config = dict(
    num_hidden_layers=10,
    hidden_size=256,
    n_experts=64,
    experts_per_token=2,
    d_expert=288,
    d_shared_expert=0,
    hidden_act='reglu',
    moe_layers=[2, 4, 6, 8],
    router_score='softmax',
    normalize_top_k=True,
    routed_scale=1.0,
    balance_loss=0.00278,
    balance_bias=False,
    router_z_loss=0.001,
    router_noise=0.3,
    n_groups=4,
    groups_per_token=2,
    init_std_router=0.00963,
    lr_router=0.00105,
    vocab_size=4096,
    norm='rmsnorm',
    norm_eps=1e-06,
    tie_word_embeddings='early',
    optimizer='soap_variant',
    learning_rate=0.00508,
    beta1=0.95,
    beta2=0.95,
    batch_tokens=[131072, 262144, 393216],
    max_seq_len=256,
    train_tokens=1017000000,
    max_steps=4003,
    dataset='wikipedia_en',
)
Below are experts of layer 6 (counted from 0) of a mixture-of-experts language model. Rows are named gate (a neuron's input weights, with its number), up (a neuron's input weights, with its number), down (a neuron's output weights, with its number) and show model dimensions 0-255. Each number is 128 + 32 x the weight over its row's rms, rounded and kept within 0 to 255. Numbers have three digits each.
Before each expert's rows: "comes before" lists some tokens at least twice as common just after its tokens as in all text. This comes from a sample of Wikipedia text that the model never trained on. Tokens count by the router's weight.

# expert 45
comes before: " ", " \"", " S", " B", " L", " D"
gate2:142166128142141155148126095162061113100134140116108147114113116115152166102083161097114102140128088143106080102164167182133129132125167133102102096106161134115103139125111080145107131164126149145177154129186092133130126111114137112115132110147122114062078065170141145136134130154176118096100040150123146146152117141176078151131144166204089111168127166155124135158118081114127093138203065142144052150063163099103153113140085094196131104134114069099207069185095171184096132126157111117139125116120133154143125142150115118140050148138092160110180102100148054053154113145069136137141120157152100142104146125079097188155075133087056129190117095132123146095122067126155119126167161147171132119061152165121128072147101088114109126214102106147101134181145102156131162163100154
up2:116119138134181145182115118161070105101092148176091109163146133147131139162086126104105109099163126104105094105116057145089111198110084099092136139157149141144093092106169102107134106153116149165180136177125171136168134054133156127110157180147173127093128072136143104115081113152119119190164117114126192141128068139126108151138105160120131107160155095109113106109138111107109133167154074132092095126093169107136178112108114130109127070132104160160116050160109169151151115086140156071126071148124174173145068115106144135132131092156147146106220098080141036046120117169069088093132147056085075150119126117060121129124111134125073099065103106139176170122130124171156142115173096126109131112121156143118096110125091088067158115158160129099176197165164123183123178115114149
down2:156131171158198136086144170170099157141111107121143156100142083155145153142140085112098149103053117244129136173158154147120082148139181128096096155109156156135156062080125079130100153147124159108116111115100114160185159183062110107099203161139144155125110185200076091118095148114207136122094188109170088157131127069172120096162152148130157127131103159156171121161179092094149127136145125109093080184119119108148141082162132106110129148090092135134137142094123150111105131083113093145143115153169125111185115145133242155102151111141123167123132126098062150137118109132141074092108150114165138087111111101127136147141135098121126155175116135127125128119156044155148123088083142148070073117142132124170111168073107190082132104138067133101164100108116125106065151136100092

# expert 41
comes before: "-", "\n", "|", "   ", " The", "    "
gate2:113117128173124110167135084101120132103109103133056115113127151098113152088118076146091076169082123098078109074066047158204209094066131170122117107114114142126124088063128160138105103202154180051170107120087124178209105146172086142132118101154095143112127166147157123096078119123097159104122074081139079140175095157124136127120145151178129142148128131123162146179140075108133130090125154157106094150096165183064113155132173159125121066158122072078106149109140065101117134121109115125144070099110148163106152083107129182116176100073117162082124115136135114105153085105182143049140173184097129134136117116101152109185098172120102117177111125129157144159144165190143151094131121095109147156143152131100144156121152127149066166184132145081118152119104130142120144129123148
up2:104086069107166121083102097114098148144163146085110166100107149141110130170142127109172122160197135127114113093131138131123140158077151186152128113070120148152131108081153230137120163103093127094107165134091068145121136114145081148133157145177107068176137173175114088112126124125098128109153147170106148137090149066130133101133208164094037143182133119175084173133150083180175134127123108139109090151119172089144097103145120114123121122145128128093154120167113072109050181127056172109166158093153133161130106110151194129145162083138134095080096112118104108167148126142161099039162124118125142145157119148113105170148125160127081136131146176169090055185129069165182155096145166097072144153124142111086110167126066126127101081125143122139150161143101122120161047130119145
down2:093150160084091113094094135141130175141157127137151139136093161147119104119119196056079148163106075189110150168130100094106142177142149129113131134177084163099110089150135127124059139133088155199070055153117124147159131142150174127156134205133100162155140129137146127127145084099166175064129143115106134109130096160062106156159129114106176094168150117096075192113171143116162153110131156133130189091013120082131126158066087146144180107170166120193152161101110096109130132146113114099113180094121171159163138192048180067110156131114128121118106140146095101096180117134135100113099078120110131124134100154137124100139102174117110129173166192111140139095095110132125138065105128090147114143127135123168176131157180206111153158129125121120131102132181175091146104174103122

# expert 7
comes before: " of", ",", ".", " and", " in", " to"
gate0:130165082121152133124134160212126156113115152191133108109092133133164166151076146162125117079079101079129229099138157139135122167172109152166111123092148118163082136094134104150150092077109150166108172136115110129136119129113121143109113086131136084106124151159188105156230118155143111102153141166132118165147142154113168123161093122085190150088088096135110169111098137120177114143130115183162132103155152108120162096171116077122163144117120165177126129113111125122101199110089102118158130161125097165135084112153119128132156106157173124057146130156169159161094138145068084137100159105152129119129127094167015112143075105127152143109179102146154183167085146130173157240113078088162141070092104171153128123139152169113160122095104127092152197149170087115100088180140111
up0:110135136108157100162126106117065132119151135099147142135137122074155140117134089082197142179059118129149070143186154055081107167126131102100127091189095107162152114106141120155129152109154153084151116123141182115119112160111118122081078171131123137154179093101194077102079118152152097160035106109162187122119113170128121124178193144123161070147172126163162127169110172158125125116136159073146149091116089190154188123149124144197130073145179173058132166090126131107086100119155108167117110073133147156112098127170113115161151140110134110079187168108133100105113059162168147138081127084097180134134142133107105092105124103076101137068111193142148109095170125120169101112164113138151196099168142089177094132156176113112097157094115165108156123125122123137085171103166142
down0:103167142107153174075195090156153113102083128115129181128129092097108088137178118160092093130169136139183116126119131138125118090041091088103136106154124114104118140126178121196104119146097088060147083147058069147132113129182135152153137069101207113144116148136158084136097145161121109156102152043084113134107106122135116097107115139140170102152119113142130104132198088123125142159159144098090114121151141087154126131119172112103127134192117106087147114140156153139128104166116144079167092053162187123090151094108046103158211157143170178177107150078125172133096129182168136097128133134051064148147108167171135137169118107079125132128151118163121141134156130088137071112141123088145128169099182105093097103122143082173089095104112112203126140133152178140114133170174090

# expert 63
comes before: " ", "\n", " |", ")", "–", " ("
gate3:092131091142130173118160118077094141135138134144080119122073142080056134150108137112203189132146132131163163126070152164149125134127130108125155128088073119130100158113090119167170127100126137175133197141112107130119125153138191165144155116121108062102104147161170155156112134141064096111128105097114151093156166041119120151151093115179193160118100172183061095127121112097118113164190135087105105146152096199093101119123139117142157141116090083132128124159104154131187173104119107168099182109104178173118158135129122102106138124085168081167184131115092151159116107132107174142179132139123191188096125136135130165127139135150147198115140180107167161156071116068101094082107154165141079139143198133153133159109109120171162106142179155125129113043076157131150066065161128
up3:109113103131098153168156152106118137168150118192092096140144106030114118115101181115155179137140136101150119124095153213139121159109108112133162100149101153148119163149093055153193165094099172184128186103120113090079140153134161131152122109121098062078144121189151140131108124129103134103147105088133184102154179068135102128130114145174151123143192141134086097125089129079093113123129139081117118150172099157130052121107107058132183133197062109136133142138081142165146144117142099189141138124121196172160094135125149103126133104068134101123182146162107165164088049112066150161125114146103159119084127125104123204102132119090145187126103156121188140128095112084078119155108126125140069172177167106160074138112101140176175156140148169087138149085128179143158106121130139
down3:174151126103196117177128127114103107115187141067177099096157144143153130132087092079164129056165166129100080103068082135186102187116134167163114126088148142121056192096160161135122147105126135160094115091105070128138131114115145087114086088084117195099120183083130137121139111152153191104162078132104065138148157085143106124127134163145037104105115198178076086158109105159113134195148134147157142106101116128151103155183151137137112168127173145154084091116159117155133155154109094106161173080143127135135157128119155142141148147103103137147143182120112127106093160193167133101128152101132145069136157134064172052116108113111082152103108108127135074092124152141151099161157121174060135183118107148149170096096146129078141120098165138157154085105106052130137110134113182

# expert 11
comes before: " of", ",", ".", " and", " in", "'"
gate0:106153140092114147103114154135117089124034095117124104105166138222197112121081149159127128064131163113135132095110150137109113134183124083096131096175120101141111074069128139077134102114134126110120173117140117140244135144120104179149140147130140106120167161124145174127136135138107087084127136142157184082111096152095114176168170156099083123147151214138067148078091123140135205141119120165148122087174125098135119183116147173101131147156075099088134206152127145135170148131128121146126114150110104090152082121135159074120114131189165102145175142164091195076100106082134097147098131175086121084086175075128152169131126067161158162101120102082146131137147140152103155143131148090154147070112161103173147160113156136135098092103124171097076171105125157110088091110185086
up0:161091224112152130093174121162077172102146092099127096122132132156134066155117225162130147137107066148085161115078066088140204132093113158133130104103168178132126143154141076108144180143094095131165161093100089162123093152091129110152120138121089123143132093198144133107117071131089175082096118180086168101153163145149136078133165127099113153150098060171129120096125113125214101134178102141144102169131151139124137123140119097099138119133203123096153131089162124051127172096140152122080127134148089167086135110118140081126110109111134126127110135101097188167163174141134134141167137142233081139100143143194118105107180147113117152125094144152108097087100096082123087081180149140121152112114122111149170147136172085078110171136093154104113092154132064120174150135154127
down0:142187167119142130153148127117141143130166107111124147145165123102128114143117152173093105159147152180088146191115117161077135171149121082102146126092116081117176155162172143150140123120160082139149152075129124122093124119081124113110151178179091051178098100114106168096085142110113125127068097163118151092159133101176061103149125126119064107175151103111060135176164097137168173127107125128148118134124077117100125157173160073187108138106151115166183130093148089151186090114142110062214078131060134173144141123102064072098128110145131162095139169121195174088151116193120146169140151118102170136094086157142121135169115097187100128127166071064066077137145111140154149130105142120170145129101102106129122120154085083118141144097099110102124054164094190069163123150112135

# expert 42
comes before: "1", "2", "3", "4", "5", " |"
gate0:131068113090163101101169130163199062138048179114127152130142161114116187142071121163129104184142128139081113141169133152125237135129126132141125059131117138195147111163119114151078137179137153099159118078134157108156172161176132147160161129164135104121102138128119144207057090118073124063122121115066143175167110099094097126113105148171142121172168124128129189126111116191152131108179115145186153112195108172109154125073120111156143134120125065139125155143118080123142077119111140153083104185149118101155108070099122090184114150162161100108126120064130163096137086108058152139123142097156160117174112120106117122196151127137116155084127124118131169088122091117122089136144143112128077108124085153066153082092116142132155187067112174097109143096139153165093135107126121
up0:149168176131114108102139162166101149055167014143122129158116093098121084101136153082134119115168109094169105112072118094153054125160153168110154151108093100103103117086157139103142138140161143160145104187075123090112090150132130077116094135131144170137162105095107109119130158145171162161158173127154110125160111159135143107116164180049126106119097140115103089156166080116130080142048163161092126131083140174126149188143100121067077098107121131127138134054094147139127191175141154056169147092174117084151129150178155142125181103159100125149121127192132105123122160119119081144077142184097104090127113157137124137090093070169143099127114130104177126203165178134160144121111082143093154099117126110109129096177115147138092068138164134182122098128113043084096172124111121
down0:149099147160122213106109081108071081120101114178099178125158134140143154155133111116059135104123135104180103182125155126128125157178044141131172157146166099141064133173108123125158118145142091118125198152127114122159086159146100106077133141129124141141197145135147179158151101132128126131104126154118090114148117109143099092130173146060105176153106142132110129185185133143117100061166077138157075160165140133145141119070211120145059154162167061151119118099170137127155150075129082136156141212094124126144085122095118131141068113124122140105116159133128091124160185085112129162184081112148179065058182080105114134122140136125160103115145146124149116091164097124065051091152147137096112130161097155117127115119060061161118115129082107083134170109153131121103159153176139

# expert 10
comes before: "1", "0", "2", "3", "4", "5"
gate0:111151118110127128136118168159123112097119077061114134136165156048095182140103089128129125089124106119105070107158200125149119095097161114171117120100109118121162124122099099163159112152112105143140171109150101142123097125146156107139151181111112130137124101108108149140152100131124117086121073174133151108193136131159173080101121146149113086171096111174129100098162120104093051150172089184163136190092091164092101170141173154093165136132166144135075131090171153146137113149130156171114130115131108088154095081163144102133103119133142171109131023096191100158068163155109114131125109107081169090168119177076139161172181105110238208124090116061114091123141140155085070087103159127080119120141106150112133170080147171139169138160110144099139111044110135093118072140150165
up0:138163153123149199115092086124088127112154129086129129126165157079097082142097122147136094102135129106129077112095139089094131107145129145146067128113143157107161124166140071111172107125111099205171136153080117089133111137176080129173117121103121093085124138118069168110157071114148063133043117165152120125135159180115185149106140149133128108128069120153125063119170093162079120081094145145189097124155060180106116191202126150158180105108161127094120117086103117071145150165133112188102105114140122070136074106188134177149145151114129137133141149177168145128108107123135096136074042092105150148143139160096115222095147119111165176116123099133107104149181085145122125145060109147090115051160168155072140116079154128090090155148118101114138131103161115106115071143145107
down0:144139156135135151142120160110104061146147065139143167107108145111173102158192122090098156069111063127108091096041143180164101166141129154090147153159168067188136066062126134128111118068152132181135151108085092132132109084135134150158176123137135168154073144167112102118138115153144124116186123130093105098141172064118134047154113100069163110125158089123105142103101140137120150109155075148087159157096119093090111189096116112134134123019126144166106122116090095154105135167074125124133122113183148135121159147111202086080097138166147136083111102079129139106041105103113155147144111102101109175133105129075130143118116120118126172143121135177175152068136109128100174086149139099122172133110175138100095106076133125117164190174075098113063086120107153137110141096162129

# expert 0
comes before: ",", ".", " in", " of", " and", " ("
gate0:097132103053118160139095159123089090105104110137110119132191067136104170102083132143131103119176120164176120109159197153162159170165143112138149136143099100128163162055168110124163095082155127137146142183199084117145103073185102146123094139140097116072122112098149123102134105157151123139097073098147171163175149063125101137086098122111148147143125145114129151143104085119145142098124132107148186074108088156078149123095111151065142143068118089055110154161101085148123139141101151116146095114156083172206153130084125180137160073125115101188141130132135092126168058078151140178088122088089065098160120111150147143101062093110071083155196152122172136137144141121154087082111160070097174107107179116127125093107164100094141102123139130136088115145118073181180108146154126
up0:125114127095151151112120175101116112155152116155150110140157072150126149112121121123102088165185134137182107076150160156145144189198123104149169131121083052115131150105139083150142135084127147111074149179188110115150118092197150084153082147148086162099097133088141137116094133118163131134094141069132128143191128088125105151088133143122126149149112134084099158125116074147166119108116105108123196082114123139114143177113141087048127171116154128105143136137083110168154156158111164138111061096149090188151127155101111155108180056151109050132143124100134118128183060111136125175054143080098097091175116144123114136055056096090089077100140144104173155176115164135104089077110137103083160115165203125127151116178182121111153102119132136126107141123064089178144100196141152
down0:114096143094103125091106160100145149131173135116111121099148097134116162100139151178058112182110175144137150143093050166114169102136137172096102156188143158078111113083089133171142135101132114128143148136080219148061165122165135107129176179117136119112103099177106142123132113122149128102070104155176107100132096172112093111081144087151087132124154156084172113051083166129150191121151202114116120116093111135147139133138166164120122102179153084174155153134116126142209154110119095134096110144116133166099145109126111124121112092111086228138130137120124134184101128129167101097104140161079103160094113119163122203152119128174166133084090098124111118092191190100161138110136142033140122151104104144171138074148107126143162093107128121087128221065079169109112158134129077

# expert 3
comes before: "\n", "|", " ", "-", "W", "N"
gate1:109132084067144123117131061170143152083125085079060169083173136165086215171127166161135145170140127159118163196119132126148068148070089112130117140132145085156135107145124104092060154154141088083146107138116203090168109146098131094062205136166108164168178154143136152138160169093105161135143135117130156133131073101163123164048129176172165100132109196115141105136149106105094108095182144109159166159101145159162123077103113137146134156131105111145208168129151137120172118090167089157107108166171127174142132163135133118157143177109080098117121124091149140142162090154091101120096098112073161154190121068117137159131155115149144096139184053157174129172172124190153157099134184143117137150109091152122138094116131095157170122135139160132125127147124153149062093128111128
up1:069145092155160176156139116108108051154163097137145067136158130127144080157099137142105172153153124131115122093122089129205114098102143127171159128108142148117126139165122102119148132090107109143103154121057128114133111098093052164117122152165139134148158114174039104126169141159148080120092135062116103108100145137091097080096159141086139147132182110173169130104124158130149185127156138134104123104107172076139107105196102079142082131151142099091144134128146140100090158079124154115148146100082100127163100063173087078146152060155140162175226096180161099132116190164117139153138106146111079216082083089116136128152149067091170122051108174107117157131116109139195138088104140082114152113148170130134069154170102146162123090076152142093130122152114149127163121132134073
down1:122077151131117129109150137148196157166109173130100142138134149121114144150086086053089132121142130110131091173104107102115124133150128153148106155102080181146151062150170183167094109141107099121122123093117151182084104091135183139133133079099143107156121086190121117083104140151136145117095164108086134154099119198122164135128053096154158110140093177110137159133150175117102147127094109153078160092119151182145139104182138153124188102170150121145116122089128135143108158088172186135190205129169121131187138162109090085143125191099095167097087183168108109087066135124120092126092158134177131150129160123220124138136139134106098131119161150094130201122098135129139113064120140059117076125159180107198147182141116120092076072102117144197118070139105170172165109108127094

# expert 12
comes before: ",", " ", ".", "–", " |", ")"
gate0:174070107094145093098122051154136145116079098102166134108092142147147096084152111114135119132089125077166153120137138141149070108158136134119103054155109145202108111168115164117131133108181093175047138082132181138179119080193120173086145135108121136105183078125096140059113112099127088089086166124138145140179123106124122125092174101215123126093060161124162111110076177171106202140165152108161106154139177180122099126167121114154136095136136166120101156104092149128110131174079130150152093190195101145134143131101154131142177142112113113131195174140155122098071116105089193087122120145072134115117176172151156129107116123166106197074094116146140150133117131064098139129154114121134151093150150089104102077132107166139060185112104129177105146138109110143140136092100102
up0:101122052068212097093131134130126103189127194139049152053157172159115129152129125096154105142088147172140125153066132149137113090105087097080102107148143177162106157157139154087077127111153146134130120079121150152175158136156078106171183114147143100125116065134178092117087089114154187094152144098186144160154110123128103142161157117132099103170076104152128112095128130141140109116143135120122098174125168170133124080134098146113157147129083127138073146177093075091108123144109094109160192066153124144190163183096157118145161175151140101171131112146130113114168083183183123110083147122112204105145135158118120110101171106087100127134142107127134172144182118107140119137129148125124156121091164158063136075116158228145105119193100123129159139183145160210148114159122142
down0:163141171093159124147088098135178073126174129113114104149156149111210145167123111134075092081175097130110137109123096116088137085144121109131123114151163096137107115131124109075117185156175125160153086111135100123139129187135093098081042125161084100162017134129108171111171089137156110150093123072141103163100062189197129160101120174054120130122113097134141114157115087125128178116138146106181037122146150098101118132109128104098160122187152156193118099138175131093104087103124168181133153136101151116163160174070132096114148138127141122132115141124190114126157130127150137118135129099161102141180139122093174176139111153174110132179112113188144172123087144054154130122140122108114072144159085187132094163127165155084139143188147164094095138078103077124086080164114105

# expert 16
comes before: " ", "\n", " —", " •", " —;", " –"
gate2:110126083069143163173153147104090100162090139182112117163165148212101110103079089105150126156126128068165143141110127121179099057124072156106148076131085117136080099081153120100125088106139168096196155113163113108115170099092091146120111135112106092125121141061132115138148173082070066091128130137135203131126108085179073127098113101118109155139148123123118100090167106103100088136161172132169130113150159152128160129097124122066119098058122118095094175145162105096166103178186139192130131162107142128105130130082100112188138157180119128123188112171133085146147084113157112174166148079145124121118138132174082133154109084159092121117108083169194102108076140138110147147160048174105163103163097107193132157104088130181112127080111096075146136094131106157175173133130129
up2:109099105128110171090138151184153197162120082190112153184126102108126090147139138055164125128117147123147093068096124138136073145101136154142078167135093108151091128127143110140156095104161179082117057167119129155157192138168095079140103152120165099132133135068152094145092112137102120055149141189118124155116095146146081132133088110195119184151127115136090071083113136127050173094167116146186109116149130142137154126146145157083172105127082128148071169152167131097172092133152159204155140139131110150168117168116164095191087083172143166174136147151103081128101140132109157101114136168114117146053114160176055139115131169143078165073162159157126097083120133132173126087161078115110142125127110096160093143137195112121149165152161158132152171144070098154145156072130145
down2:077131070117087147124125118112183129133123166162136135157118089118138077082140104086146089085057125102119100127152156158140144114115150119094135147076105168089128155024089069120156097036130117122081134090138103119167144105113124120127132144159117075152160068113144090136145134142136160195105105119121076102156151139165113086172176152109185065158148105097134138096142143145153121142137102147137183073120101172092069107097102082125106187120093098133159161111114151172176107090117137137081115113084121145121125095123043094103161162183132101112109113094106110120123163126133110108148094140121170095153129105095146139149105079083159117129119092165090157137194150119151141205122091143089126107095149095142127083180202164099149170176064124184077099077163145187118061125131137

# expert 51
comes before: ",", ".", " of", " and", " are", " in"
gate0:171129135091122123118153162198126122120129105079143114077105190086100140128145122145177112104101094155137127112117149150133139121110068114102141158195184155081108123139145081141074108101038112128063131059137135106110113161129129154050161084193160147091155144113129100078126175121112153178123154134111162176120155105127122102186151151117104125103124142140142194115068178137133099170178112086043131134100162149124154179119092104115121137117136083105143166083155131096115118118112121159147112128180114113131172129057143129039144115115179062196104120069095149102151161054072162182119089146144187198147122141124138130150170110111110142135105128127087066149122131114118083140172128121106097110124138152131134120105089143156141193123152158119141164073136198129159169138068137
up0:121085127070066145121110149195164117127148113154160113114135111148131116097092129163139118131158166154078150112107053110136086139158170163153190126117155118167148128097086177127102098119105153160082122174078091128118154142188081140176144085107151165159110163139111103105077123159114139134119115154162037046101179131133136166126118082165137125097175160098165149085208078124137141123113123110092098167168151108068094145191145164093084133129093150128190064198161130137167129189146097128101083170121102145082043183188110139153136117134104127139128126127134158161140121143106101141094102141106114091111146164114144163173112119125157184078099091121114134138132112110161101137053071078130144101142127143142152106101085122152050174106114152108130147134075107133079121121096060
down0:118126123138159083117104134135152130155168105161147188207086155101167163100058140159147078120124132162135183115148129164105088113121126152175127012121104128161104153124127097140138150109165120113137088084142108150085131122131117060097163166148148090145186167113108119060130121134152095111143164169149128181109136126127097083091152107147124152160120131087097094214128116072179176145111116137138106127106102160132079146131180073105066076150166164109085187208095106095111087150178114157153118172116149143142090112066136209117147143096086119061122163095119140159124173193152128115134118129108154080126153170232109148131085125089122109115152075100123134188163121114146153120118129094132115176106112130118119083107080151087124125107133157112191102125117171176149122104119122

# expert 1
comes before: " |", ".", "0", "%", "–", ";"
gate1:153089127069087134077105083134157160133196075085135084168171117155119128159135108144169186151156155110128152135109129108154082122131142149197108185155173182170114123150127129150112136158055085138144120128150115146160136212071129119101124096102126150134115106111105113127107170123131097167121172125118121098185107171132152056114112131089139148098139178115178097111181135131093145082102134109086151133036092105102143161175152102141146150123131133155169193137235102094173145088131137082094132083146197152146141154100083176105130125094084100070177177108107129110106108151150123134124103125164109106101125148140064151093137123100130126148089120171156143117165117167148157112137128098121144117084117085151091070185152083154116104153116167193042098096149110173152133173075148
up1:087151122183156114188109160141123068108068175157129174088138151081146107097114159122093104121099105175150118127157121099112178115066158109070146099131122094080157129094138121131180115117183143133101137084139161101121131093164133159152139127147116096117142153191146129144133107095137171106176083122137120153068130084126130214130162147179147108146142127158085151143038115122139127189137096140099108110202143135166126134083043112107097107106126111129072077123032159135072152170106123187144142161107127091101134113119152101113126114119106135161092077191134112168192153113105156099125159139127162176164119108105210117191141100135163161136165125110120110135099186156096115139090123187181148126184130173153112161099126175134141134113142118085190131140125171062132120067176126
down1:125151103166162202098122188085135092082158158120122117198097108091099171064120145101092166151088096146147098065145135171140117119125121177157202177144099075134085128147139207134100134071150140150139132129178129101103159094127144096145132159171155108086190104192065075116102111081145091124150126127187143159172096128096151164149093077162128128138186126148145111114115143147133185152080148127123080131115097101140091137209139139094095153146179141155128122112114150189115113194128148156139170137083138135094082136143139127138116176189104147171154108151061158136166191159131155059132132098148133112136128058061139144158094106138113107163079140166111188116101094179143117140116151138160138177153094168095084151137165123181113192130144146113158130125115106097107168114127103